Experts of a small language model: 176M parameters.
Below are experts of layer 8 (counted from 0) of a mixture-of-experts language model. Rows are named up (a neuron's input weights, with its number) and show model dimensions 512-639. Each number is 50 + 12 x the weight over its row's rms, rounded and kept within 0 to 99.
Before each expert's rows: a language model's description of what the expert responds to. This comes from a sample of Wikipedia text that the model never trained on.

# expert 56
Description: Articles and possessives before a noun in biographical prose, such as the, his, her, their, its, and the possessive s after an apostrophe.
up0:56 75 46 28 42 62 22 68 37 51 52 46 45 67 55 53 47 52 39 49 45 49 50 57 51 57 38 52 33 61 40 38 51 51 63 36 61 52 49 41 28 54 57 60 70 49 44 26 58 33 38 43 38 51 38 55 39 64 30 63 50 57 34 39 39 65 29 50 50 56 26 42 51 46 56 55 32 68 38 56 57 46 48 61 42 39 49 53 40 36 55 34 23 39 80 63 72 55 59 64 61 61 26 43 74 30 22 41 58 62 49 43 51 70 57 43 47 33 47 68 60 53 71 56 57 62 55 54
up1:67 36 71 60 58 52 68 53 38 30 30 64 48 81 42 64 39 76 38 52 52 57 49 43 51 51 47 40 59 57 46 60 43 49 33 38 61 44 48 39 68 36 39 54 50 29 52 29 23 70 57 54 44 56 39 28 33 56 48 37 53 48 57 56 55 74 35 59 35 46 43 53 47 71 41 59 41 56 40 27 53 67 60 49 54 65 63 23 55 75 48 49 51 43 55 56 48 53 43 69 52 35 36 47 59 63 57 53 43 59 72 53 47 61 59 74 32 41 68 41 37 56 60 64 29 38 48 37
up2:33 65 58 20 50 51 51 63 58 34 68 61 44 48 45 42 36 53 39 50 58 37 53 46 67 44 53 39 39 53 43 62 41 65 48 72 73 56 65 50 49 63 48 23 49 51 47 29 46 55 69 39 43 59 37 76 81 42 35 38 48 52 49 46 20 51 61 33 42 29 37 46 33 34 52 59 65 41 58 24 45 37 40 39 34 58 36 42 51 47 77 24 51 47 54 27 40 42 42 50 35 39 58 51 75 56 65 64 48 46 42 57 44 52 58 40 66 70 61 51 63 51 45 53 64 56 34 38
up3:43 38 66 40 68 63 45 45 41 52 56 34 59 54 45 62 62 26 66 43 70 63 68 44 52 59 19 28 33 21 80 41 31 54 47 52 51 49 61 54 49 65 35 31 24 57 54 47 36 50 49 40 35 44 23 60 42 51 48 60 50 68 37 54 31 26 59 63 45 38 71 39 38 71 44 41 50 53 60 39 64 40 42 52 38 45 63 40 66 45 46 38 76 65 44 37 74 57 45 50 35 53 54 60 56 52 56 58 40 54 47 60 55 44 45 44 56 35 69 61 44 48 76 56 52 42 51 37
up4:50 63 50 48 42 64 40 38 56 59 76 59 71 36 23 66 35 38 62 40 21 54 49 54 41 43 62 49 41 57 51 42 45 58 33 34 50 54 48 51 36 44 57 39 67 49 79 64 64 56 71 42 58 62 62 36 55 44 39 46 61 66 57 47 30 47 61 52 41 42 54 37 48 44 49 73 63 38 55 66 50 61 59 57 48 54 36 79 65 50 25 62 57 45 44 54 66 26 36 41 46 55 45 43 59 77 45 50 49 55 68 54 52 66 59 43 41 47 61 45 52 36 28 53 69 62 34 36
up5:40 66 47 43 43 36 39 64 38 58 57 58 43 29 50 58 58 43 56 64 34 55 69 49 55 42 50 49 46 42 51 69 70 54 57 44 37 43 65 70 69 52 53 46 50 51 57 50 47 52 35 67 59 51 49 67 65 49 39 46 64 37 69 27 55 39 76 35 30 42 50 40 63 37 72 60 42 57 57 68 32 30 81 47 55 37 48 73 35 55 56 45 40 45 57 45 49 62 43 50 56 40 54 57 35 47 66 53 46 58 44 53 38 55 36 64 41 53 51 60 58 55 46 51 57 65 35 59
up6:50 19 68 40 61 59 85 51 57 48 34 41 45 53 41 36 41 49 62 36 24 50 57 41 54 60 37 39 64 22 48 45 43 43 46 38 29 35 68 41 80 49 68 31 41 54 47 31 49 54 52 37 62 55 57 38 62 52 50 48 62 38 60 51 53 46 42 37 40 51 41 56 61 45 46 32 28 52 54 38 67 72 75 50 58 41 54 42 72 79 68 84 23 57 63 52 51 53 69 53 43 37 33 62 71 65 46 33 47 61 56 55 42 61 73 55 75 45 48 35 38 39 58 38 51 43 49 49
up7:46 56 44 44 56 56 36 62 42 50 54 35 48 50 49 53 42 71 45 55 56 21 33 41 48 47 38 64 49 35 37 50 54 58 36 44 48 37 51 74 71 39 43 47 58 72 53 52 36 43 32 50 27 57 65 36 60 42 54 61 21 20 65 48 58 47 68 58 48 60 50 33 61 46 54 55 45 62 45 61 67 65 73 47 34 52 53 53 54 79 46 39 63 46 51 40 45 51 74 33 49 30 55 46 24 61 54 55 62 31 52 51 54 48 52 44 44 55 49 73 46 67 55 62 52 51 41 54

# expert 15
Description: Single digits inside dates, coordinates, scores, page ranges and table figures, such as January 30 or 55.718045°N.
up0:64 42 56 58 44 49 64 57 59 52 37 26 45 56 37 51 37 68 46 41 49 35 74 53 60 48 44 58 64 48 38 56 48 41 68 36 41 42 39 34 45 62 65 51 47 66 40 58 55 61 51 61 57 61 59 52 28 56 44 53 81 51 61 46 57 73 41 38 54 45 46 50 44 57 34 53 49 58 53 52 63 36 48 70 47 40 50 47 43 55 34 60 26 45 41 59 43 54 47 44 46 59 48 53 42 59 74 48 47 68 82 55 41 55 56 18 43 35 77 40 69 45 54 47 36 67 44 57
up1:39 46 41 62 40 55 29 66 38 66 66 52 45 77 41 45 82 47 54 53 38 48 37 57 43 33 38 53 74 55 48 43 37 57 42 48 46 50 57 46 43 41 56 64 59 49 46 56 39 53 56 56 78 43 44 39 39 68 47 62 69 36 58 43 43 70 23 54 37 67 31 37 64 51 53 46 31 53 51 59 54 45 75 22 50 39 59 45 44 59 49 57 61 39 59 36 62 23 49 53 38 30 44 46 64 37 36 52 59 40 53 56 50 52 45 56 42 74 72 41 52 46 38 54 55 39 48 47
up2:58 56 58 65 50 78 54 42 62 38 45 74 56 42 45 43 42 28 35 66 45 65 53 56 50 52 65 30 45 48 67 66 35 59 42 49 59 50 79 51 46 43 45 48 57 52 49 51 47 64 47 54 46 44 54 27 56 61 45 63 67 57 50 47 31 81 77 49 38 56 67 33 45 55 17 54 43 34 10 72 27 58 64 48 57 60 46 54 65 24 58 58 52 42 62 65 47 60 57 65 61 59 40 58 61 67 52 32 33 63 60 57 41 66 66 35 61 35 62 41 48 30 42 58 65 28 73 52
up3:48 46 29 42 31 61 38 40 62 37 38 49 34 47 51 42 46 39 65 63 33 58 71 29 61 47 56 33 49 39 55 54 23 41 61 65 50 62 57 75 58 57 49 52 54 52 35 47 55 61 56 54 58 70 42 38 56 46 49 36 44 50 40 31 49 41 52 42 79 37 93 54 59 45 44 59 50 56 37 52 36 55 54 43 44 40 51 64 55 37 60 56 49 56 47 55 53 55 43 44 66 43 46 51 61 68 56 51 43 56 52 62 41 36 60 50 20 37 51 58 65 49 63 46 37 36 64 56
up4:45 40 37 55 62 43 34 66 38 46 45 32 52 20 46 57 29 39 35 45 19 30 14 47 63 47 62 45 57 59 36 50 61 40 33 49 54 78 54 35 63 52 48 47 42 41 46 46 50 74 39 56 52 63 39 65 54 67 57 52 60 22 59 36 61 56 50 76 52 51 59 68 25 53 44 47 32 49 46 72 36 56 65 65 33 45 43 45 41 68 46 34 47 52 59 79 76 35 32 71 45 56 49 46 50 62 51 29 44 53 36 65 39 57 40 64 43 53 32 44 40 49 42 58 61 37 42 48
up5:45 50 64 55 68 45 52 44 33 59 51 35 43 38 34 54 67 71 63 35 49 44 45 35 68 48 28 64 59 43 48 51 50 65 64 66 79 60 44 53 50 64 59 59 61 57 19 45 52 34 44 56 49 70 36 54 44 48 40 57 33 50 53 48 41 27 42 52 57 32 35 66 24 34 57 56 54 43 31 32 67 67 38 67 51 58 61 39 51 52 73 44 54 47 46 34 36 51 40 43 59 51 43 49 29 40 37 42 28 61 52 50 63 54 40 71 49 53 54 50 42 70 62 69 62 37 42 38
up6:47 52 57 34 42 34 50 51 37 57 48 57 56 58 50 50 47 74 52 34 46 31 34 67 59 50 42 52 64 42 34 37 51 70 55 43 51 41 55 43 72 32 50 53 46 46 44 64 46 36 54 36 50 51 59 55 17 46 26 46 39 73 43 45 42 80 49 25 38 49 46 45 48 45 40 74 49 55 66 64 33 67 45 58 29 62 48 54 41 12 35 42 41 57 54 69 45 47 41 34 35 59 45 33 71 57 31 50 47 49 49 49 41 43 49 56 38 40 42 37 36 55 44 52 43 71 58 58
up7:54 61 55 56 63 45 50 50 36 54 53 37 81 48 27 72 63 55 63 45 50 49 33 53 36 71 55 69 45 44 64 47 41 39 67 46 48 65 36 31 49 53 32 61 40 50 60 51 34 47 38 63 64 54 53 50 70 47 37 36 43 28 32 67 51 27 55 39 66 59 30 71 63 50 78 45 67 31 54 42 59 58 51 62 59 61 50 61 49 50 48 09 59 53 42 51 46 56 49 45 43 50 38 52 35 59 42 40 53 45 69 66 41 59 53 26 69 27 64 31 61 71 76 53 60 68 64 39

# expert 57
Description: Line-starting pipes and dashes in tables and career lists, plus month names in dates like November, September.
up0:47 50 44 57 55 63 52 47 32 33 36 48 32 32 30 59 56 59 62 27 73 63 74 30 26 55 42 55 70 50 44 46 32 60 55 33 36 37 73 50 47 38 56 61 58 49 46 35 44 39 52 47 28 51 51 69 60 71 52 50 43 48 48 54 57 75 49 42 54 49 62 66 49 19 60 45 49 25 45 56 31 52 57 42 45 46 67 49 32 36 46 52 27 43 45 59 51 47 45 50 41 65 53 70 55 28 33 64 51 59 35 46 43 44 37 59 63 56 61 58 53 55 62 48 58 52 45 60
up1:43 59 63 49 60 40 45 50 42 51 38 57 43 45 44 68 49 45 35 46 69 46 49 47 64 42 55 45 44 38 62 44 53 51 45 30 15 45 53 57 50 31 51 38 80 47 59 53 43 35 63 48 35 46 61 49 61 72 51 41 54 52 79 47 34 48 66 41 59 56 64 65 53 49 27 44 55 72 45 62 59 46 49 42 24 45 55 69 48 53 52 58 65 47 60 48 57 51 43 47 66 58 50 39 32 39 55 74 50 45 53 45 29 41 70 51 67 54 65 50 51 50 30 55 62 49 45 46
up2:45 49 54 71 67 68 43 81 64 45 38 33 49 40 52 54 25 48 64 40 38 52 25 37 38 45 49 45 49 59 52 64 58 39 63 56 64 37 50 36 36 46 71 63 43 50 75 51 51 50 51 43 37 61 48 61 46 25 53 46 53 59 66 42 50 36 54 22 32 60 46 53 42 46 43 70 37 45 43 61 50 45 38 46 31 52 33 58 45 45 47 50 54 45 64 44 57 46 50 63 44 31 47 41 51 70 61 45 20 55 59 75 35 44 56 64 58 42 33 50 42 62 37 46 57 33 57 47
up3:45 53 51 53 48 40 56 57 54 41 40 54 35 66 41 44 39 54 47 49 57 44 29 26 34 54 77 62 56 46 63 48 62 37 36 43 47 61 45 56 47 67 22 59 63 37 53 30 60 51 26 51 47 58 43 56 60 72 65 57 32 48 63 55 32 38 30 18 54 49 59 37 38 60 69 41 52 36 48 46 57 66 46 39 60 60 46 75 22 34 52 27 55 39 57 30 64 72 46 43 41 68 45 57 61 38 58 52 49 49 77 44 34 41 39 45 63 44 40 35 60 54 41 41 23 70 59 46
up4:39 54 63 62 59 30 60 57 42 25 56 27 31 52 36 67 34 57 35 22 68 60 54 45 33 55 29 68 43 59 53 66 30 43 42 53 56 58 54 49 42 52 41 50 56 45 61 42 43 40 49 60 32 49 65 64 48 35 59 54 50 71 49 54 48 62 52 66 47 59 61 33 57 56 52 71 47 55 44 33 58 44 42 72 51 51 32 36 24 71 67 49 34 64 40 28 41 52 62 57 32 51 51 48 54 48 29 68 52 55 29 55 48 66 43 47 58 50 78 33 34 40 26 65 48 59 31 61
up5:35 62 47 59 34 49 50 37 55 56 42 38 49 59 34 50 47 41 38 29 51 73 59 43 41 20 58 45 43 49 52 54 53 41 53 50 60 72 47 62 58 51 41 44 42 45 42 63 56 37 44 54 77 57 56 49 42 36 43 36 63 56 71 38 49 71 53 53 41 54 67 57 41 60 47 44 52 56 30 33 44 43 44 48 49 76 50 42 35 83 40 32 47 43 57 63 49 51 59 46 57 72 77 57 65 55 85 76 33 58 73 67 65 61 42 54 34 80 60 53 58 19 45 42 44 57 63 76
up6:56 27 43 24 49 44 34 29 57 60 40 28 64 39 35 68 54 50 52 49 53 64 37 33 35 37 57 73 56 70 53 39 39 34 43 59 29 51 42 41 51 35 55 50 58 51 71 17 59 28 29 57 59 48 40 45 37 30 50 64 51 44 44 28 54 65 59 56 52 43 46 52 55 52 64 45 67 45 20 38 47 70 48 59 31 34 49 35 34 42 41 34 48 43 57 44 35 40 46 41 43 58 57 44 32 41 51 56 52 37 51 60 59 37 42 63 42 40 45 55 23 47 41 41 59 73 16 61
up7:43 37 38 60 56 36 47 61 60 52 37 61 47 44 43 63 62 45 66 60 28 57 68 50 45 62 58 32 43 62 47 58 44 60 57 75 67 64 73 62 41 52 40 52 29 49 30 27 57 60 50 44 61 44 24 45 28 29 58 50 45 37 43 60 32 48 57 51 54 41 58 42 64 66 56 27 54 75 68 44 54 46 77 42 78 45 54 50 72 62 61 42 48 24 52 51 55 28 65 73 56 62 64 32 58 49 35 51 73 44 53 52 61 49 54 31 53 68 72 67 45 51 56 78 60 47 26 51

# expert 0
Description: Punctuation, line breaks and short words inside lists of foreign-language titles, credits and quotations, e.g. ")", ";", "de", "la", ISBN.
up0:35 45 42 63 56 42 39 41 36 42 55 39 39 67 36 43 40 41 51 51 25 58 61 33 57 66 46 41 51 50 60 80 48 43 63 63 44 61 46 53 44 52 70 57 31 59 48 48 42 66 51 46 44 36 51 49 20 51 50 62 38 50 63 39 51 38 54 46 39 47 43 45 65 53 59 48 67 44 67 66 61 32 44 49 51 64 36 36 50 60 34 47 51 40 52 70 66 40 49 56 40 45 59 45 49 49 42 40 47 32 60 31 42 48 41 38 47 51 56 52 42 66 62 40 55 53 41 54
up1:47 44 56 57 59 45 52 66 56 53 58 40 28 71 52 50 40 53 50 40 55 21 61 43 59 46 58 58 48 58 60 75 63 60 58 57 43 31 36 54 37 50 53 89 61 49 46 50 49 50 52 69 24 36 44 58 61 50 46 56 49 47 68 62 53 42 63 43 43 31 28 37 55 42 54 45 41 55 30 47 53 69 57 50 68 43 47 62 55 53 61 35 56 32 56 46 52 57 42 62 52 69 37 57 54 54 56 42 46 47 53 56 46 39 46 31 41 47 56 43 52 42 47 67 55 52 58 59
up2:42 38 57 56 50 41 24 32 62 51 36 70 88 56 44 67 38 40 71 62 52 38 49 54 46 38 44 41 46 67 50 57 34 51 44 67 49 39 66 43 49 39 37 60 28 32 52 40 55 23 52 35 41 53 81 53 41 63 41 41 45 66 49 57 55 22 55 61 38 54 73 44 48 51 34 53 58 64 51 70 60 27 57 58 51 65 47 59 55 46 62 34 58 74 57 30 59 41 60 44 40 37 67 75 54 58 55 52 57 32 27 55 33 48 48 39 42 39 64 45 56 50 56 58 54 52 36 62
up3:56 62 59 52 45 51 61 51 44 60 50 53 34 57 28 47 58 92 49 44 62 47 41 76 40 65 64 55 30 58 40 59 58 67 37 65 70 66 39 60 52 34 43 40 72 51 48 38 60 78 67 61 54 44 51 44 43 56 34 57 41 53 40 50 55 26 55 60 45 55 58 44 51 57 57 40 39 59 65 50 36 39 32 37 52 50 51 34 39 51 46 62 69 46 66 69 29 48 36 48 23 72 60 60 38 58 58 45 38 68 44 52 65 32 56 50 69 28 44 43 41 39 63 58 59 62 39 34
up4:63 28 65 53 47 16 64 50 48 60 61 21 80 46 41 66 58 48 70 56 34 68 48 34 52 30 54 43 56 36 39 32 38 19 62 39 55 46 47 53 72 61 64 71 31 35 51 64 65 67 47 39 60 46 35 57 45 29 35 90 39 32 47 34 38 43 50 52 53 56 52 63 52 44 47 47 44 44 24 57 45 42 55 51 31 72 40 46 35 76 54 40 43 36 52 37 49 41 53 45 36 54 53 52 47 41 40 42 54 51 46 46 70 52 39 65 46 53 30 57 57 43 41 58 52 43 46 53
up5:58 50 64 38 69 26 54 51 29 47 57 48 43 40 44 37 59 67 53 44 57 46 47 34 31 42 73 70 77 33 45 44 59 40 33 39 62 43 46 64 69 43 75 54 47 37 52 62 55 54 42 38 45 66 54 44 56 71 53 39 43 48 62 36 56 46 41 50 38 46 65 85 46 41 30 75 43 51 57 70 51 47 62 46 50 88 45 51 49 45 54 37 43 42 78 54 70 44 48 59 67 57 33 59 47 42 39 76 35 38 47 45 38 50 55 60 49 61 48 62 44 68 43 60 46 53 53 52
up6:43 67 32 54 41 47 70 55 62 43 46 44 27 55 35 26 40 45 59 51 42 60 60 26 83 48 48 52 47 48 41 54 55 51 54 61 43 45 38 31 47 45 47 52 46 33 78 58 50 37 41 41 35 52 49 46 62 32 68 54 38 43 67 50 32 44 50 57 57 39 57 58 63 56 41 57 49 78 61 50 53 45 39 55 52 59 63 56 67 31 63 57 53 38 51 62 51 41 32 27 56 62 43 48 49 41 63 49 48 50 63 56 47 41 68 51 64 48 44 52 50 42 56 62 44 28 58 49
up7:58 33 27 43 59 52 50 45 52 51 49 46 41 31 48 50 51 48 45 45 42 54 55 45 52 55 46 40 44 52 54 41 71 48 48 49 50 60 46 56 46 54 33 38 44 41 39 24 41 53 63 51 48 64 38 37 46 61 31 44 56 53 32 64 62 56 38 33 56 39 42 60 50 63 50 67 48 60 50 46 40 64 46 38 50 69 47 50 42 34 81 63 47 33 70 56 55 27 43 47 43 50 61 61 28 38 37 50 43 56 58 53 44 66 57 87 54 56 53 48 32 48 42 41 37 44 54 43

# expert 20
Description: Pipes, colons, commas, dashes and section markers in tables and lists, plus three-letter country codes before athlete names, such as ITA, BRA, USA.
up0:57 35 52 76 82 35 37 60 62 53 39 38 57 30 55 59 53 63 44 48 68 51 39 53 63 53 50 49 61 36 45 68 43 57 38 66 31 54 55 40 41 40 36 58 68 46 43 54 62 56 29 62 42 32 46 20 66 37 40 61 59 23 59 44 44 40 55 25 53 50 48 74 72 56 49 59 45 43 45 56 46 45 41 91 38 47 51 58 37 43 60 66 62 57 58 48 48 32 34 43 54 28 43 58 62 58 42 39 50 45 51 64 76 41 44 53 45 53 42 52 39 55 30 62 60 57 51 65
up1:73 60 78 71 54 67 52 57 54 43 53 43 66 63 43 63 51 68 44 57 57 53 46 46 39 72 60 65 57 50 50 60 66 63 57 57 87 35 16 47 48 67 56 54 42 56 50 54 43 28 35 58 51 54 32 58 42 59 46 40 41 51 50 47 50 42 55 39 39 53 29 69 41 45 52 65 61 45 60 43 39 39 49 56 55 52 64 37 46 80 76 56 29 43 34 48 47 32 32 60 53 63 52 45 43 52 63 43 55 75 76 56 44 45 42 54 41 51 35 24 55 54 73 39 64 36 58 57
up2:66 43 56 41 47 59 60 42 53 65 61 56 57 32 37 44 41 57 25 46 60 58 61 43 51 51 42 46 49 68 78 58 44 50 42 56 64 40 51 63 48 70 58 51 52 48 51 40 54 60 70 74 72 34 54 52 47 48 35 66 59 49 65 21 47 53 53 50 50 57 66 42 44 48 58 39 48 49 16 52 65 57 39 51 78 49 53 47 58 50 59 61 49 48 55 58 62 47 53 42 40 24 68 39 54 52 48 47 61 35 58 50 55 54 47 76 76 38 60 51 60 68 40 58 61 49 56 56
up3:42 47 55 34 58 26 30 38 56 42 57 50 68 54 45 63 60 55 49 62 76 56 24 48 56 46 65 60 38 60 41 62 52 64 36 55 60 47 55 67 33 52 70 56 51 43 40 47 61 57 58 49 20 49 54 55 44 45 45 44 40 67 50 55 49 34 36 43 44 62 63 58 66 37 55 50 53 32 56 66 49 72 47 33 54 70 62 42 28 42 37 49 30 58 38 53 57 38 51 24 44 70 59 65 70 39 28 51 43 38 50 48 41 37 40 81 62 61 59 57 50 47 61 41 54 42 41 47
up4:59 64 48 57 56 43 30 50 67 63 43 56 61 47 31 63 54 55 52 43 32 40 34 49 58 51 70 54 52 63 47 46 63 47 58 45 55 32 60 54 40 51 35 50 62 31 40 41 35 43 46 32 76 46 48 53 69 53 51 58 41 52 41 44 40 57 63 39 48 50 45 56 66 51 58 45 52 55 41 53 32 51 52 47 41 62 49 59 65 51 58 60 62 60 36 36 58 51 59 70 39 53 52 47 38 62 59 46 15 49 54 44 42 45 50 63 41 37 56 69 50 53 51 49 49 62 46 38
up5:31 57 34 38 61 38 41 80 46 56 43 43 48 45 47 64 40 66 30 52 55 48 31 40 45 44 31 58 39 59 51 34 37 52 47 39 89 30 59 70 51 44 51 52 60 18 52 51 44 57 35 68 59 41 41 53 51 36 39 38 44 43 51 73 42 55 48 46 67 54 32 48 43 85 43 55 29 43 47 65 61 36 47 40 44 54 33 54 42 61 40 45 29 62 57 53 45 27 51 79 37 71 42 48 62 75 39 49 55 47 71 78 48 50 58 58 74 38 46 53 75 46 62 47 57 30 60 55
up6:49 26 73 48 61 61 50 44 69 55 61 53 52 60 28 73 49 60 67 62 45 52 49 44 57 60 41 76 71 46 34 59 64 67 45 48 61 52 53 64 45 46 60 48 58 27 36 63 71 47 42 50 51 62 51 38 40 41 34 60 61 45 50 66 52 45 55 33 65 54 38 60 57 59 44 49 53 28 60 41 19 48 39 60 49 61 71 66 71 37 44 40 40 66 66 44 54 45 52 44 47 39 53 68 19 73 49 49 40 55 85 56 25 44 50 28 51 52 40 51 57 39 30 35 61 57 66 43
up7:63 50 62 44 35 45 47 53 44 32 54 52 65 48 56 50 46 69 57 52 36 50 65 53 25 56 43 51 49 59 42 45 47 49 72 54 43 49 58 26 55 58 55 51 25 47 40 33 59 45 77 63 71 36 35 53 64 48 61 35 65 29 51 37 42 50 15 42 44 65 48 45 48 35 42 41 44 58 56 63 61 49 62 41 47 38 41 40 54 60 56 43 63 55 26 36 48 33 51 52 47 55 46 61 48 31 40 62 23 54 41 61 47 63 74 56 64 60 58 41 51 53 55 29 69 72 37 44

# expert 31
Description: Tokens in demographic and election text and tables: Party, Republican, votes, %, population, householder, and words before age figures.
up0:43 68 38 56 66 54 52 75 53 55 45 55 48 37 31 55 47 58 59 50 43 59 32 56 50 69 44 57 47 52 26 49 46 58 55 39 59 39 68 56 60 32 60 38 35 34 57 39 68 69 60 48 44 30 32 21 61 40 36 50 68 52 23 47 64 47 45 43 62 59 51 60 47 58 49 36 63 29 54 53 58 38 41 36 73 39 33 50 58 79 31 60 29 67 41 47 56 77 62 56 63 43 55 41 55 53 19 68 50 82 53 50 49 40 49 52 62 68 54 41 40 63 36 52 63 56 34 46
up1:67 73 53 48 50 55 45 58 29 58 53 35 47 57 52 43 65 28 70 62 41 48 48 39 43 44 59 67 41 21 53 47 39 48 34 36 34 43 57 63 62 46 46 64 54 66 33 58 49 54 55 45 53 60 38 45 36 56 46 55 71 54 52 40 36 50 36 56 56 36 43 50 45 48 28 38 39 60 51 32 60 36 60 47 59 65 46 44 53 34 47 49 34 38 55 39 68 57 36 65 71 73 50 60 21 46 54 49 54 48 64 51 40 46 35 65 58 55 61 38 52 57 69 46 31 56 44 46
up2:50 51 31 46 54 35 70 59 57 67 57 49 63 52 43 41 46 32 14 70 35 44 64 43 49 48 75 44 30 52 59 50 61 61 48 35 27 66 53 49 55 69 53 54 66 33 44 50 37 54 64 52 35 71 51 25 47 60 47 43 26 52 25 32 46 36 51 48 47 48 62 53 46 58 83 39 51 35 51 60 40 39 45 54 52 44 63 76 48 44 27 46 42 49 58 70 29 40 39 49 23 64 54 49 44 54 40 47 42 38 46 38 67 56 58 26 60 43 42 39 50 46 52 45 73 43 35 45
up3:64 53 53 73 57 53 62 38 34 54 45 53 44 54 36 56 50 57 47 55 62 44 55 67 54 41 40 68 52 57 47 30 66 58 48 39 44 54 50 47 68 65 55 43 49 42 41 57 48 32 31 52 00 48 50 39 40 39 52 45 61 43 59 35 40 59 47 42 42 61 55 53 54 69 44 71 55 51 41 36 54 46 54 56 38 49 62 39 45 60 56 28 49 43 44 45 59 54 52 45 57 26 46 45 53 43 42 57 36 53 71 57 49 45 60 46 71 34 59 61 56 50 65 32 47 53 58 34
up4:47 44 70 54 61 35 66 34 49 46 56 70 31 49 44 58 37 27 62 60 36 56 23 55 45 36 50 15 39 54 39 38 36 57 35 39 51 45 71 41 34 30 36 66 54 28 23 53 59 54 62 29 61 62 73 41 64 41 37 50 60 42 43 60 63 40 42 58 57 45 61 44 43 48 59 65 55 25 63 69 39 41 54 38 68 66 51 43 44 28 52 44 44 41 36 70 51 32 61 51 51 66 54 43 51 68 64 49 15 38 43 42 44 47 42 59 53 44 56 56 43 61 64 46 59 53 37 65
up5:54 55 25 59 52 58 39 56 59 43 40 43 71 38 58 29 55 48 58 42 37 41 55 41 46 51 54 37 46 66 53 34 46 53 45 45 29 42 48 22 62 61 52 51 50 53 59 42 40 55 38 58 50 48 01 36 52 62 42 62 35 31 56 33 67 66 51 41 87 31 32 43 49 46 70 65 57 36 55 61 31 52 54 52 63 49 48 61 52 25 48 43 32 37 37 55 44 36 47 49 48 35 49 50 53 40 44 48 51 43 38 62 28 59 47 40 48 55 45 63 53 59 55 41 52 58 42 56
up6:71 58 31 62 37 46 55 44 31 46 46 45 28 79 57 48 64 44 28 17 52 53 65 46 53 45 52 44 66 70 35 51 58 56 71 39 53 48 66 34 39 44 75 45 61 63 50 36 69 64 45 52 60 55 39 44 25 63 58 28 36 50 47 62 40 34 48 49 35 78 59 32 38 38 46 53 59 47 41 35 56 52 62 51 50 59 38 77 47 54 63 41 32 35 62 52 53 24 56 47 41 39 60 53 50 38 42 26 52 42 25 40 66 53 51 60 48 33 37 50 54 29 50 57 49 35 60 50
up7:42 55 35 59 35 68 52 68 55 46 59 69 57 69 57 38 28 50 56 53 26 26 45 55 42 36 41 32 32 38 34 55 53 28 60 51 67 39 55 35 57 40 34 55 32 61 42 68 53 58 39 60 57 51 55 25 65 41 77 61 54 36 38 60 42 66 41 59 40 56 53 54 40 60 54 49 38 64 57 60 57 45 39 45 43 36 54 44 63 49 51 31 47 24 41 50 56 52 42 32 39 35 69 57 46 57 77 46 37 54 50 71 54 38 54 59 26 65 43 51 66 34 70 30 49 71 49 36